{"num_hidden_layers": 13, "hidden_size": 384, "n_experts": 16, "moe_layers": [2, 3, 4, 5, 6, 7, 8, 9, 10, 11, 12], "normalize_top_k": true, "routed_scale": 1.0, "balance_loss": 0.000415, "balance_bias": true, "init_std_router": 0.0199, "optimizer": "muon_variant", "beta1": 0.95, "train_tokens": 351500000}
Below are experts of layer 6 (counted from 0) of a mixture-of-experts language model. Rows are named router (the router's row for the expert), down (a neuron's output weights, with its number) and show model dimensions 320-383. Each number is 500 + 50 x the weight over its row's rms, rounded and kept within 0 to 999. Numbers have three digits each.
After each expert's rows: "raises" lists some tokens whose logits its average output raises strongly, later layers aside. This comes from a sample of Wikipedia text that the model never trained on.

# expert 10
router:485501512547489487530447512559505541386613443436547633480560516466461551459405549555579546526521521487494472452486471492533437508496416480540518488429513515557562491429396531464561480476580406
down0:411543541568449484462515453462478485545578421556520468517491521509578564415519516508569466444461492518539474502509504463491535494469515450508495396495528551527430550537497520551523483481500561
down1:484496473558480571430456421506547595493459548604536459502523456541611500514512535499474486443494552423547481566496541509488589532464482477505573461506553517426389469594434539509520544526511503
down2:405592422430548496549431514470580427555554412459473470521544530527435554443456487448470649551500487452394498415520454554452447512514461504550463485581443540527598419540491515493522597496551536
down3:550479448558482438543503495535437360459520560437547442513548481523463511438490508535450450508501491572603465466423481469464484526456429529447600467419571640509496415480473494551562526593477571
down4:536438461468501490487522492493537505461538453479539480487452485532449504513436529502535422473432474539444535479534471535514368462524521537499584490510469498453576503514479414545532561473513521
down5:446417477601514466537508522483447551475513431474539428498512438472489483549514520550456539460366462492561583586527480506451531495493523422553502432464540549392450492514487534540540465540469478
down6:527469496507544403577539478502512497512434502571561557504448462578581429449491459540399474541555489584475491436529445439458504445463495378468560421523489494453449568466574457401469522514593461
down7:586412449495481467443386546512538445529455488491409533466481499439603495540549478571519538454411532535482537534537507524528473572424466496481536442477532539528523409487580454568424536499428455
down8:462503485505496496520509418575496569496520526424613539577571484478487487426506466578476508438429520492489530572423501467442469511423554491548501505516491404484506440517540445515493482452607455
down9:491590562503484515548518437500345537465577484435512569419537516596524507473411491606477485448450498428471531466557468575429448556500368507520503464391566515484464538479579490599501487540508508
down10:435600451533503449473549553444444585480545511548555505521453462441569561593495551422508420479544525507552500533428530561491460533395522466577577462476472437539466496489477484440474481489552482
down11:487492427446613545533497456525491410567496512477466413506470479507487520494528457396541626493538502501554454516568528579562580424512493534406466391567417488532481488490495522464506568387509580
down12:459485547499597519490487536540474386522521506529454403615565603560577410523491459468541536512535493508514507414493503545545547574486486362362519504481507533445554562428532563499496442558488442
down13:407497479561505516417505574482558540468433509504575442458418601461474518469519520499516502544437524452560585520521436538537496458525529561484543546450471519476535532474493496378537521358590577
down14:469508450551580482461551486539520461444450396460544447472523528492587602655493488523561498498511582482552468462486628494457408571396424455543429532470532419454539435517524407475490472509414514
down15:579525467545513482511552580524508500495541441464532526534482586530473399514538597505525382540496589462456486396455577461527556511554519507500554525491451495581520378559498394564420459490481513
down16:573483504496502476515512503598437455462539431571501554575531488471567531524512478520485534482394495487484449435585446512544533626427620484454538471416432545485529538508532427496520496465449530
down17:520306559491416494461464515488501491489478481563470535482492492495489510507522512533501485501526410437466528465495550551455539488499549477496509493540553501481558585488502452434522516507470472
down18:587506613528404569481495532507521512483580396624541564457534591517478509420505554548554421495493522438460572519478474467395535424584566528519532480535447470518480468444581502544496495528482629
down19:428540523415513475457587536321441541443552429585546532440478505521449505463505530478532558537498482438530555453407552425421451454499510472481522451506482430405445467584547461468530464461531449
down20:415432565512525488486474582478567622632470430548548532418442567530524451528428609379518466491432501424485581435422510495522450496542496584528458509468548497412453495559508429531468595575487470
down21:443512462554574541476475497486574453517510597548578582574451504501550455511623496448466478508576555527597514506516444462413454485549636476490467554532508451453495502539520412514492503527526555
down22:506478441492488549550485488493494446582544480441529560480539485590466526485541493526460491486521427524500511501464499534435541485491484474452524516445441393538551496480541542548539540495492484
down23:481532437513586515539508459496538537463461530403403529552493491556528419501449516438398592530525476548479468510540451504423463472485530447401524548501525423613491499498521496530511472563517575
down24:463441532428486468546481503554508450530535571563442556451449481413441567549474473506491477423548481523558512496432448597499555470543410521540485513590470540503489510447513538444443384467481456
down25:497488520449479548539557496492490447535428490411544509504493462550510602430526550504494543472569459451504486449418504448557481488516513504429469474508521541474354544480510566460514430492522493
down26:467503536592517527519482476534540491534447496539503486494470395545540559530440483544499489446518586475432549436511558494438475526505486449422449575458387552520488447624568609543534493446462525
down27:524549637527526567577532463545512492543469391391374555550486415509478490521444476498501425480475538599457528422519571464488513467586588573576499496572507502504500452489518483452483459465515499
down28:546483499401662444527402548458526532484448512473560567493543468464486545400468531500488538473434486508469484511502532610558460428557492548452491473513430474574504601529392430510513541431525507
down29:393488449503496494517512536502518507505513506634448533477537473441528517527513468659488487397486500510508523394558458525510547539489516500492570444556571504443424463481458440569422599571442524
down30:441568481396510520518594497478518519399419532435559476468411530483423560436502605440469513476542468445544477427490551438510509480533607505537578487421462545516477514503517512478508511361417580
down31:460403524408445504514536414501486546544422573502526463493492484538531463523604603512487471518567517556492484452475547520443588494538460394443513484532493631473470474483523466463451524519464486
raises: " to", " in", " S", " and"

# expert 14
router:515497547497453454480518487476439555443427495525491477529491582441462384518437535445541550551450426407490491486566499526532499445537518529485512473452555497561551509447486529498434475501481458
down0:539556527467490529616423491479464545440534453586481636554539511524518487468507538452431577542530402469516518396487564452544458526522473482502485450502480452535462478516456544429499468577416560
down1:464580558582584584498506500475433499536448552599558464609524517429445507560512516492590570477531444492509475634522446585521486467542451481492567527465495520474476543423534484531507516416481500
down2:538495583573433572484595643501489402620520558595572567476557451497583417451459543551512604539466510520428504580534409364448512543570505563460473430454516553525481438416483512482518432551475467
down3:531509409450549504453503460435512538514512437520572415393545505547478539518527498509507542405586508538473536471550388510526522514499422516520482503563471395564518425399558570509468541413559450
down4:539446532519581513400541502453530514526466642471488430583496512578489527553583484477503426470489476457475546538501454599537560552545491399527492496490516513468507529537610526460415511512523534
down5:520400511509478502536552529494429517500455508392481483514498450504535503442571419530407473442491509466448561545433422454491507511454477515605372529466477452486561444531425460564494448510583568
down6:504430576615503571565535545540534462429418488480447508493519645496515458496525543462552497408514570517517473499457531453482480529473489454560522603462415532500455542647527393477527520546535524
down7:527530474431463447509532593511497507534495509424567473514428488542491584432478420561544493421568568438431487489512549540493531505464510490550426463410469445400524524445523527577510564441486551
down8:504416548565506576483502572457430590486486462512512443517553537566453529576540530524544487482541601600515493567484433441575487500515516461483473477492481491464500485524558583488457512523467511
down9:521538473546542520541459572387470519525483524478507407498534511533474522505590450461398582533498528576425472471478488476515465504483483545571526469478386446513538461485559534531506505488562558
down10:472513446526439500511537486510555494444439535550512373529515482527531488501509509550539549455502547446472442493424477511546518508399537543523498557536479541512348517560556512462501505453546590
down11:466551552504505471587509547518521478477586500468486534429508520564415478506496493438641457498524482473477597491461404577467541513592505522507471573501455450497498530405439451420487445545568493
down12:569499343426533607567436498511578501488506519398463468489519506536449539437514513379407462433540487502483473537484413409526505470468483544456492469404441474508499578526442480540483451478411553
down13:450488509566528548475490464491566440467488497432435500567555501498546517447385464479556519554517458584530541512467509496522548461569495443518486536528459554440424470446548518547442504444549476
down14:510415448548496508560501540512516551574558518519436413546534554378540456487532535576599572516500518530486558542499550600545537553535461503506450534546489549419557471433470449463487584447519502
down15:535518507443495477533353460527488543530448444481476546441629564473518536435465518474472498515511529503567641487356438486541461581444468420443539462554507506387471561508477537477469477459481531
down16:492540548457446542497520498363506483515512465451554430463480489653501550539461490485538485504433501542464467659531530445466586483566576414464525523510422546481583480442542475570638491519569480
down17:485438551441499606509459553514478593501450490524488504476605460506436482473501580512626557381498474581511476517601500480488395516528444518473474497534505516465499489540381411401531419507535498
down18:556481488509431580453497485497498403518456529609587471443425441516437578507477506456493407497542511395559502427496587604467470496465602484566479565518428537435413522462577467445532499523523521
down19:402516585445436566511454501548371507536474475412512529601433479513535417501545509601461489452496501430494491468438501501577517475489488516455485465571535601589454555545513331445542475484561517
down20:520515532585594482583476374441545558560485513578372403539449515507488533622479492612501596512467551453497438514568470569461560474512421555525500467522575558589499530548571416525505433452515506
down21:503553442475502432478501555508616644536540482570549524562539455510503485505589495534448509477420393512468494477628528427538486535513482434364457516471551527491436568491460388459494517528457520
down22:484547531523452390588549463518502463568483505517507540541448461481499471579423512468462497528486479563535603623484552432435546551470484425489503514491502468516473519445502544486517550525547522
down23:444545500587500512524521522523505541589456543572455547453563587486479396588542554518465505456594535594452512560468558506410574460428520496503466515513516492401566420429529554451472440545523540
down24:461463565428444442494498569562501437524491496519496580457403528509565539545484570470531530429450459479671442479413562477476510535508488522503579496499569531597441514483474395478404533517599566
down25:474447491537455484562437420523529513554493495522574549387515464428546555544453536556480482572444428486516540518450463461429495468511448430495490510601483537569508420418519529446455419470512449
down26:544548521526495550534462445517514481528484536456449523501487349578533492561550481516524501503497453509444498579585492554509458415573397502515570410515498525525500424441419467521447467514459525
down27:487532536496473555459473457531474532561485495516510438476443539553551495448516503527445450507482517494494567546448449484524484537497469399520505509529401442412445423485503522546463512406488573
down28:541485529510404455528580542491600587510442483457547514441533556488508486462548518473492519530572468533488517502504423446521499563493418568507431485449428516411505539586487504485507453557485464
down29:448531539548445500479405542456527513516502469506487501480458456497444553505536594458538447413496455486546606552452519526538504540561450528545395501529571371454480593422475410543437536517454564
down30:536506516488529429422464522573409459450599479498559552619462612524597441498447476534505534485484451425485510505512539510417478492419557456547659488547454414573500482544481458503550535527531508
down31:589472570475453542457466506487467520482534496495529637508482430543445560471518481575430439407513441462507602486534468512485473492504417432558547550551611576459515566531487563555514466458430497
raises: " ", " –", " k"

# expert 9
router:438510556405373482478521395489471516465459546482533553483572521532503528428477430511473450492574467549371477524517488515433549446525483500502509441515541479521542589541462525582479474557485501
down0:604521509493441517480382423515596543487484483461499479561503515532485517545604522471494489569543460491495397467560606421467523554520591566543465489521403517521533476550524473562475395560466441
down1:582549395487446455553451574470513487547531568510513563510517522450533615494603548553524537512444462450538499435544416580549410584554526500550489444459517439465501446595496489533493587616582584
down2:527525517597457491518502526552540474548506522591553493430427577410557483584430508394507483458511497473504502481472616358427479545498575479455562433467337571543464539529531558528525395556499500
down3:551538444398577525460498476473491512485439500492524535541507471543486540496517533586517527497527532625468434506600489408481465498552399596467438491390369496396446473457482557540513475458565550
down4:584458523485506392582475502551502464471521438546448409438469535538454481506514422546381541507542566551492575583426535457515480451421474535471541483560503579511554454456457532540489432353467425
down5:483583512506534512568522608496557474588488484494533519494470478533506496517488417487601557514532616453560461420540515504612470543435572464487500535469463520490500480453479496485500519470516471
down6:561505440495503448523455486543568501497559503566550528504628541502462451419528482548482497533525501471580442469521359385421464489469523498542506602415527421553565496478535509554452439513535534
down7:398473482454617472507524472462432529407544459476486539511495568486499484515449581448492489539469448496505534480593534445475498556467571530515600515464531582454533549515472559476510480498544384
down8:457474493491524408545413449479513531515473494542504570448605413447530516478524529435475558594477503481412558528523514584507494479490533518504492566485481515479525520567539572441506552454578485
down9:518531426561492479510512505513529552560555568559590490470470453465498467397465457505457543490457544581469388565504488482435457466516498588440497502506569492527336496419418523549447492486532454
down10:451529515549332643505483553466567511509467519555478524460484456491463493499561522424552392410544484490504621562459467384467501509512492484562457620563518514527472501535577556569418558357484548
down11:501425457392517576472461557479369472422449417463426480419483503559455603603388513556437514488500570436515562496505492508469545403535574532511410504479602565543572593479563513539453495584443464
down12:508506474526461467503499513542525576531428397451500475530469531481511492472514559393523574482488533466449491619494503556435502482496446534544499475398504376546458596470484450558576459495547538
down13:575518442539424457475462524498573513551464464486449502441452503463463591628480476475528453555580530509556523529504506567525424550516430493492470557399504554566481520416479520441535367449625496
down14:523530550439479565530484521441484495589485525540421527482468480426458529500502505454512466439538418508523535477558454473471578520386529392563550537496493502534528457480532456593547466523545484
down15:420471526505484468557487446476530464528525473507375449460506532552511514437520529528422548475463520506468425521523661418496594461581534405504533507445369508452556427574448443535524508505495473
down16:578484495482439460472448568539548482540490521328509512520425543434514381510481499460451454509552474522570401481453454513429403495462541472595585488515548599487488492568458510503619538462488499
down17:505439426492481431515507494548532483420500535492506553511495559482492470487430505489458466394450459579413519472462524518544555462475401513529503447550386460476464536521497449455500462480502504
down18:554523461443367481515500508536497520505474420555512420545418471454558481588548549543448608455528525475563565534584471434514577536527533520504529550514529484584510543456511481448505488562532466
down19:568559437410439501590509373499573467468538541551439540510426529493507456547546426521500495466508603484436500506477535530520455500448493423481424553515495505486492489609467506574511490516495513
down20:490560501557480446444534459566527428503508609517425526486394492498463522444538585451525510523456448509464434514481579573466511470438498548493502509465460563456390432498515439510516578373549460
down21:512529597519598501504496483480384544557559538561429420546557418542421479525493446481534457463457482525535441543498387472489487474483428552497440449511475506568476467490467506537474516427432500
down22:418484523556520465581431569418538540560448387397461489576465464623580562450494580443480454507488509589406577550544529482534489508491489453476376384522515545522418628454446540553488437465522486
down23:424516503602621509387483599470567486519477520481573569568443451484512524421527576516429522452516465496504609457458516500490475478445552445458403534491451464537526489455489535528453498457583596
down24:560468468507419473514622499475548539491512556421502511570461443524510395476503444602496472402521518487499459533468510556426542509519564397497562463482461545429492489469508466457461477486554527
down25:511406537479483534497521610432520493474567536457521485459486484472554582526538496490497437473474496432460467501528434490565460571468459523487510580490473539493409555531530591460484547558547492
down26:580535536557303513519450450435596472517437491439441446563510509507480475535543594523553458486539540512417483523495472483542437475548519606430480504548515452491466526461458528517487519440455455
down27:481478587498448443483409558599517442542422462398439465454605520535539518609542562458511413507500571526488473524511464504438539598585487460543580485435465517541567582471486488474465439527454476
down28:517525527557456515526495559484429538503476580523457608442504533481555580518429521516473529423490533461496592515499522546476484508596449489486525555472602539485530450453452511462523542410453511
down29:471524450499565454474461435465488487525441520483437550532547463498537570460577501448501673553426528534534491498442439570529561451493508564576459470579441496527510547457487480521555495518539482
down30:451432549409554487494534508486527437492436446548554594605481573485472395532458463446509546423415447528522413496495452447422525487532515444434552493485470532453479421513487477577500492520543446
down31:464530501441467492574451556523501482475555467543615446539581492441408503382555455532474537467506419442492561495471481561516430470473540522434577479498518383407506614472492501536559446540553487
raises: " and", " C", " in"

# expert 11
router:400467574492476439458565445581511495362493554449499533483525542480602475489450538444543468484486322475472476589483527520471484574527548496498476340508523444530524525446463505433457544524558432
down0:480572526550492428474588494418599525507612519469556525556483439492587595528525560521483510418500492468489517508417494446476493435622476422501457532484555471473454513517556567469525512572504563
down1:485454562455474453489579506577410473483452521542504495513479477513493483481571502506409479501521540453584521567427520456508429589503493566558554511448413531469571534520523424526460450553435543
down2:496525545537437478579468527472455459468665458574514490538443459475526510491552549534556552449435424466475545538479481450530484490447416531541509523401450499407500506411527499462518561491444501
down3:476533486560526542516501446481520510498557520515441522406529563511491467536451534535485628433567624467416490446523505453412513598446465447492465494386560477357401469464495419516564611495472485
down4:473516585454482496484511468529523555463565503403442537480522521514509480546531488391455409593413497541491555519527497417465427473525505516578523545450494525563524534484556450561532554531455432
down5:533511513471573481555487497528544418502569478542566429403651506442481433560540436493531492541415534492466529475429559468535597516502618449557542470460557633465481479446516479555478453511551448
down6:479427556539334455551524418463512512467491466563481449588541513535473427520570579492519447366422507498575408483490517481464485500582433445386444492489431447412396517549486513504454438614458480
down7:503490490464513528449463501496501569541436516481502378516435394547481560480467456481552444477479568556509571540435489600461521415571426354560512497550491607509520449423472502530480563453599522
down8:506484390518535571536600525476561551549539480468449460467415496533518574512536540444522513521504463461507504496540483536597490527495563513475498445521608432464474483511555490482513470555443548
down9:466481492584636541518519519471464561537479502542446458513458501599549616482563445502435542450428514591560490584467449437560560539476457490499556475587510543464561413541441455550485474373489529
down10:568464485536614527523513500578580497541446587477466571541443506450465550540516551454487556496470509452537508536463495511464429422586505514558555523512540440515474530528603538547463573494483574
down11:500517477463393547490459454460498527495465425504509604416519577514442557548481464470437487528573541464516479410495445479508409439456527429526480545417490485487574485485434497435468465552441499
down12:578449494452496486514434493406426516561469486542517496499486361552450541498507502516507584496496484545467499546477467493424474432511508539497488465480439612517415418427545544558516478489553570
down13:536483495503468484504556426601531452543617480523477503474525503519396500466499524516551475513418493442471522511488463465499425529515449431566482513619447578494526504470463352535485513600530518
down14:495550553600527381363589494490601556475465528570519557470528483539513460511463492556520524531439462477447442564475478558539350599487440474497461490428484447532540459527534496506358539437568456
down15:484469437467505583523527579374498572465470566564568463463514596400450462525414500465474464536528564517485565475536487519466506457450502423452515510449492527431510483510528410583472480508537497
down16:465482528558497514465584536501542481499515506494486587568577494544433390547579482453489467464450429527537523522500491463512385480499575559406593484458474462629602450459463500411516484487557500
down17:485509540528531426416467563476579472491544398527478365492508428528546524404542485505463617517497448510465507559506597554467521561567584464585524505472434454538529493500520480487465593535490494
down18:434511545529420558443524511467515536479464562415543539493481527509564490517453442599548502507537427413460500556484502476455543485523478505514603441519544595426490538480526438570491453473435457
down19:443513516447456483522549534455524563590414531552507441515436535451506537550486484533497470569451453497392528493542504447345491477454568536601515560516492484563412501558459601411583466552529441
down20:461533500536377543503484435427555473532463565564437449487594536446437507513451503552532490494557459439497475502417482539553527499480430444445474502512492500486490507614504557473550526486518522
down21:478545523580547532561605546487560451546444500530502519530428474510511589479528495443467407561440458515479547469518562490496488499462568507465532448547571474514496500531569474479581428433423517
down22:403443515512583473613457573555465504554437513497489592450500442413519569606468491532493552476553463513576401518486433537590564505558511479469425521478601518434580440559520612433480465511529508
down23:543584564510468487496498500491518421538456464469480452572467373622577580434484459445532533532567472567591411500457470494503540501500458513464536565511450497529425412419542518506542528456494417
down24:471437582415451499508500500529580477469453545465508538531500515434511574433500496481404488522479467473472528502553503555480509494566500426520534546423473465475477519499527476443445551541454372
down25:503476462530521482507538535612529577525517503427516482539544544522470547488491472565533487590442492537600490535529534542524454571404595509507453500471534513535515446562479472576497403506486534
down26:503558467515475445494506535540520480476520529444567529481519444411607506436511520460590461395469454616472585534467518566467412487441445543430388434587524537468429513422566382536582511569478572
down27:480511506393480517512445490487529522524568511502492543563444553551477591504533572549434491490466489435562487514575591481521496544484531546497501486537501437448428540426440420480520559524536514
down28:574499500418441507537543515484603443540535566484511576571493494486511446502525554483517599465503529550518416451552469488436460496537643546488408515541528513512410496486615522466444576490494533
down29:592543407428510461474462551425463457538526572466426493543495434507461584601464469455506402494393517483610517433588531552519513534484486465554495492590476502440584456437462517532420499463505503
down30:562513423482408548558594483437592530547491537500426475501441505592498575474489474475556404496552479431456442438463520471434428551593487525491579442566445543497432533521460439558489437437578547
down31:492411489517361544520432506498514547481499551472530513469450566539482512554595558508520582475353662492494430522538491535559449451418525508599532504392395468536511449524509433492534460400581453
raises: " ", " and", ",", " b", " h", " |"

# expert 4
router:497466551567494583458428499550482516524582425530487534571484591506338471433518469473581470473533524446509514461536492607511634427515493454455541441478491526578509512437409486509452490493513481
down0:477491420462420460554499521468470523408562457566583495441454527494479558495475511488499523557445601556548504525560496458516396517565466483534448502433598509414523578435482505425518493434451545
down1:426412466543451530558511487548504404504562547449535551508541534545541473438564483409480584479477458488416595530547515501432619624550503485472488545453454488496612566484484475494478447534502511
down2:485518586462480569455442549591535364504467544511613524562504584487450477547514419461467485587540548458558637540550504424527484580431559461434515488406494408491415523456529453513494419488555402
down3:474444492521487508450551498511533477502476524551469555524537539528508399571478486570559495551540443533573456485470545494512566456545414481528428431460531410505547347586549588503503528496461485
down4:574473470587476427517549543574465520544497469446491525499480481588512513628488451584495445512441478594577544523490441405504507480491501449584493477495567505534523448451471505522507450460530523
down5:532561464434442476455528490510535478467523482468568475473503431488512505559377516454474494562536425491469526568471440495561518477500553513480495510484523608419484543502479478444487479406554449
down6:458515515606503476438472505483506411501538534490541542531480489520547508507506624462517398413470463478441474444508520467526515510485421493460531445446501566474521523561429457480608435522466546
down7:507563534525419496516475442553569491542493530501479362484584513489513471491476513544536507436483483410468549445455523499494547497504517510502488459457443529526586456501504550518425469435424577
down8:485483565571519576510523372542524472507513528597493601482518512571424453479567529491497379429508509474439525476513497475584443493489449421549534530503414473547481505421590444511538571523599451
down9:538514499440562469485572469431417405472547530475396517471471442513522455518526497530520471524474486510506346383435436458448479487451437548480525483497564473546450561481468486409468528517545469
down10:610449563591522496406486487559474471508497411638589506499537522491519491413473463485463594442541468515567483442454519537446522465478554511539474456456442555518412517454480458524482471477374451
down11:454515501577492463459491567487509435572479437574489501426613418472497476409460456461438484534565571526505510477552492468567562484575469471457492456522463527412530427416474516590468476546510456
down12:529574423494477484569443604466411542533526545570434577530438497567567474491471587539561464576493536536492397412541541457550496416486527410457544453389492523467446511633427480515485464516439484
down13:596500500575470581544514543457499520574490447425503503424352496522441502456496482587490468389514559531504542471449515532443598460485479490511504439517531477446496524494404601494459490495547531
down14:402473456564425486504477592481567645578521506556523524628472564424592460477577494449414581551547533508610505384437452465533503493573525389547533540445519494576526536486411487514526524486524513
down15:577480624457435511443489450471561393488449476425455490501484498575504516484542587472493517509500488526530424484498513402546560497520570451512455466452470450490426484516517560497532547589468452
down16:474534514554487482552584513554528548573482544482372446509525503456556534565493471517500523536431478580407492530477430466517520435562514454593486485449565467488535518513475430510521517549425504
down17:506444375392435445468448466485553574485475424493489571470432496527516484474474512503495498419426451552605529482463527561432503575480506483550539491608522512518440521560481570532566467496478530
down18:497517577437511529592542542403515584445409441534454493651518494507516534514443526496491561555515427425515510450549452433550546477444530502480546534455578415520559408534540420476466425476530547
down19:495528457530592483578448456510463444527459583514500459484507475495495449517440435472469508460442524404472513519499558548531465444532477512511471506540518515510536456530386494578493572442600411
down20:583364504559516519454440521474517511508513476433413548366465565504480534456537531408486486334520460420470518454540452517511459462538465447546602506424403570506565590476533518414507498411485499
down21:528483499482475498389444527483531488516499457419505533534546426524471479543450538414543451569427473419499613560473524518510494585548499466470585536508487478438432510515532542490511496504459441
down22:511442491522510522557464557506496550452487502569542595422519405473559453471537521503555526469603405453466474446544553523499535451574463501550535494598505398576468505479540508527520525518487568
down23:602431565451511505508502529570528425460461494501517442517367502508513454498524484560458472420470496527517427502455558460476424513465555421466542502534459478450419520432514460468525478471531433
down24:597507382427482441515487470451545540521515503531477474492487493608479586495506484476501495523418442432438415473615463356408515499505476520466502479519612465536465515452439410535548472523589518
down25:491449462503450510553522569478480499546523494516569434538560565459451461521535546448521462379413498454458436412547527487473503566473491506540579444527514510512519469452554542426615475517469498
down26:482372538502491473521515474472550484482465444490425501543486500500553490454464359497560510507533438578492512520485549543532452440564538469477520503457427632537495538447501499515468484524525569
down27:504498475490584560501488397509430421483496425438472466515516432438572546387464541497514527430390528481494530445546513493555480509475544446571509475403482558496548501566401581489613532453475458
down28:497413463440464519475425507437498486498529512345490534400559512519528517495482491517516526505508521531505464540427522464518549536573542396549571593443521438516545455508434465416373566515565549
down29:495525570545521543452498542466516559561537537455540347595443489519452484547494463432483523519479525503608551573573508402482523528474479475526370462480510466503414449542499458431507519476500487
down30:527529461491527363542540454503518570436477425516483484383530492457525531470494492547542447457470505577533549461552576491405518448510504446548459485496460469502420504623520426483526487485463532
down31:483505546488503587456522507387545450527506377541437464443478557518529564435477562543489472469424449539496587569397453538455572472526552387516547439514445456464450478603450470531514497431527604
raises: " and", "-", " to", " in"

# expert 7
router:564551462547414501477494510497555509491537519559568471615578477557475565391660494532546544551503561517529510537430487578518554489475473486453515481548536473627511520437461517508502468522515641
down0:430434483451489503526487526492512537503471574565486503477412543595524459487465612563566444534504489489525504412538450482494520527548462472456567500491430410490462428595515614492478657395459488
down1:451513485451452450470541502472563543519470534481563512499503566484530409452577527584505601529406536508510477503521627463466537570451487490521532506519480496601547430493633470495508545468441451
down2:489510553472568540453564481536451558560489492521486506601518502479469516405502547410457532613498457395553432543546446441433506474421427438647517509477544468500474462471560502392489549569520565
down3:551475404488480571447578407540519551597505436546539438494465451388586555444602451472536507571471506525546624481585518493542478447517520571541506462524525479554473449443504417527392491460468490
down4:535528480469452537556500456588514555517446494574458534531515540498516550594564464461487551515503453450511529454441479555400554491523425454542576510509549426572457508477543499535506465458536479
down5:537463433522474482614520510434613517559513515527542401606491506497559574466481487438463504566515553503461473435515527492434410484558505504548527504476479458532514445528561460595528522486588497
down6:580490429467488508576472553464452521515525506521534353433483507463493482533557392482420514503479534526508510478529455534454524545560523497431515512507479477483520487499632468413533470488542644
down7:563606463505389538458491516538521485554512535483476542461430581404434472567484483530474492507535491565542529541454590614479402537521528494407437484403442484441494432558521546436574496468508549
down8:447595471473491574519507510491497478455510469441579532561441475521509566482565474505424446502553490463561532473493568414456458401413471451567579484436460432508456511497498582530424601484502436
down9:449538548575480496444513481476485462487389510495553374514478517508491491501545478435480446420549433506443474564457535419479509525458539564479489550596559516542450462498536546558497512550396548
down10:566453522510506510470460557529551440498586474397583489473489587578493595491630525500487481510443442499525526455386516552504588538416470454464451558526439499502468470521464543546436575504575446
down11:478533404414497493586595495520546534512440474499494497485516520593586530491518463463450434546543452507576486471438483451469430439538522406488514579535481431337466526615468535563589509533523477
down12:518507518578504564496519565495475535506418552539461480420528506513509559472404588511585438471526499472491482415513497370551537419432491570540536457484504524426542471366457389503460500495496501
down13:501561494593447581468552465527467551516529450430528565504479512586446512483457430416473483456576460565505505470486518596460473520484578527496443441490511456415535537461563500570345499532430415
down14:501533453535465446449577519438512504504566508561493443582568546478554521467526482522498574610435479520562600494478567517506584513494595430479551560472458480409440446496556468558517534440516498
down15:526540459465531493443514528534511486491517470494474622459508454459636602500541498391521511474528466577506420474463473591542492521519447503611474492537511476564457412552406547477537480538509626
down16:534515478424542563601505445526509459499456526541507439431484490450541452564529395568456417422564558507534550574549426445437526610576542543451602581350436529507498528556510573510486497487442581
down17:539483495550643470464477462569446551537612574518439476515489577538517533466505415481533540522526512482494484588469567471439562423497522512480414530560469433506529475487468483575439521535541493
down18:382508424533543532462535485530581416502413458459513499466421460522537517581471551491520480560572511541503479410450503590496453458443480519427569463463466484454552486451536502499453458491546598
down19:485433492422483577465506516555596533582411471530529436577491550564494461480568579515421541524499445560541452430469558444564468437451531472467485506553539528462500361425512442461536475456512500
down20:452571549544458601555475498513459519432486454575574388515440451412454459546527501544488504505395526628475545592503593432534475537587470526419479486489481551532453548395571466559437516477469499
down21:394435522471507547489398524482496568543539514398461558558612613401449456451439534474513453582578496410441526589477508463377448554496502571508452461508418442481507617459541521518413482555478516
down22:465545490451515557528493509468506483492449525565444483508526508499473472477525466491470500452459493511496561521551491494408551467541459547563541499553500479519467527473522569548551575471460540
down23:496485548493526398527461494485415486516539479470525490461524485525438375580428527443493465522422435516486471449498531406438488501434467552486574429487524513433519503546451530478456510509564458
down24:428418483436411501430511543504556494523515492548535469520523618602539545429389503350560439560488537487480580512460491485498559437538599462485490469459504453577536499472475554456531656497504461
down25:412520513553542496474518512536475519477438492561591546562535526378459539516523501517478469571481505526474607450520581541504588488561578544413550460472533416513523543498551541515523512487481415
down26:462501479515394430469510550461541490475489465560537521445451521562564431522571443414455493537458483459508522447557553516439462470577518544535424567515426497461479502446618445430514584505500471
down27:456488543574403553486565542509468481450508536421483488577472506554425499493510464443524491432507483464514471489520452412499450541484479485490457532535553434553407463483451491482362470514536487
down28:412389483492461495412501485541492491462466517473492579521476511481491455501457406566448465419494553499435674514438517507572496481543472507494496441457547520465526434575444426556458526442488435
down29:468510507525540430542600524469476387492545511513450486532463480492447538559526531465491474588523460511471467419511506531593465538588513538579470511484527596574566425460543489431477545500489436
down30:497467484441468523558405564459456590497577458464403433522426571547511612416556516486525552527420533480449460490534523527553479539562532478431499448440480471555407493569499523417507515454511551
down31:484536516622543532449495487623498448442503425538643514479573530437534554520515537578495559509591522556577475554533647526501568476530578548467501477471491463503465558514555465541483506536443471
raises: " the", " S", " T", " B", " a"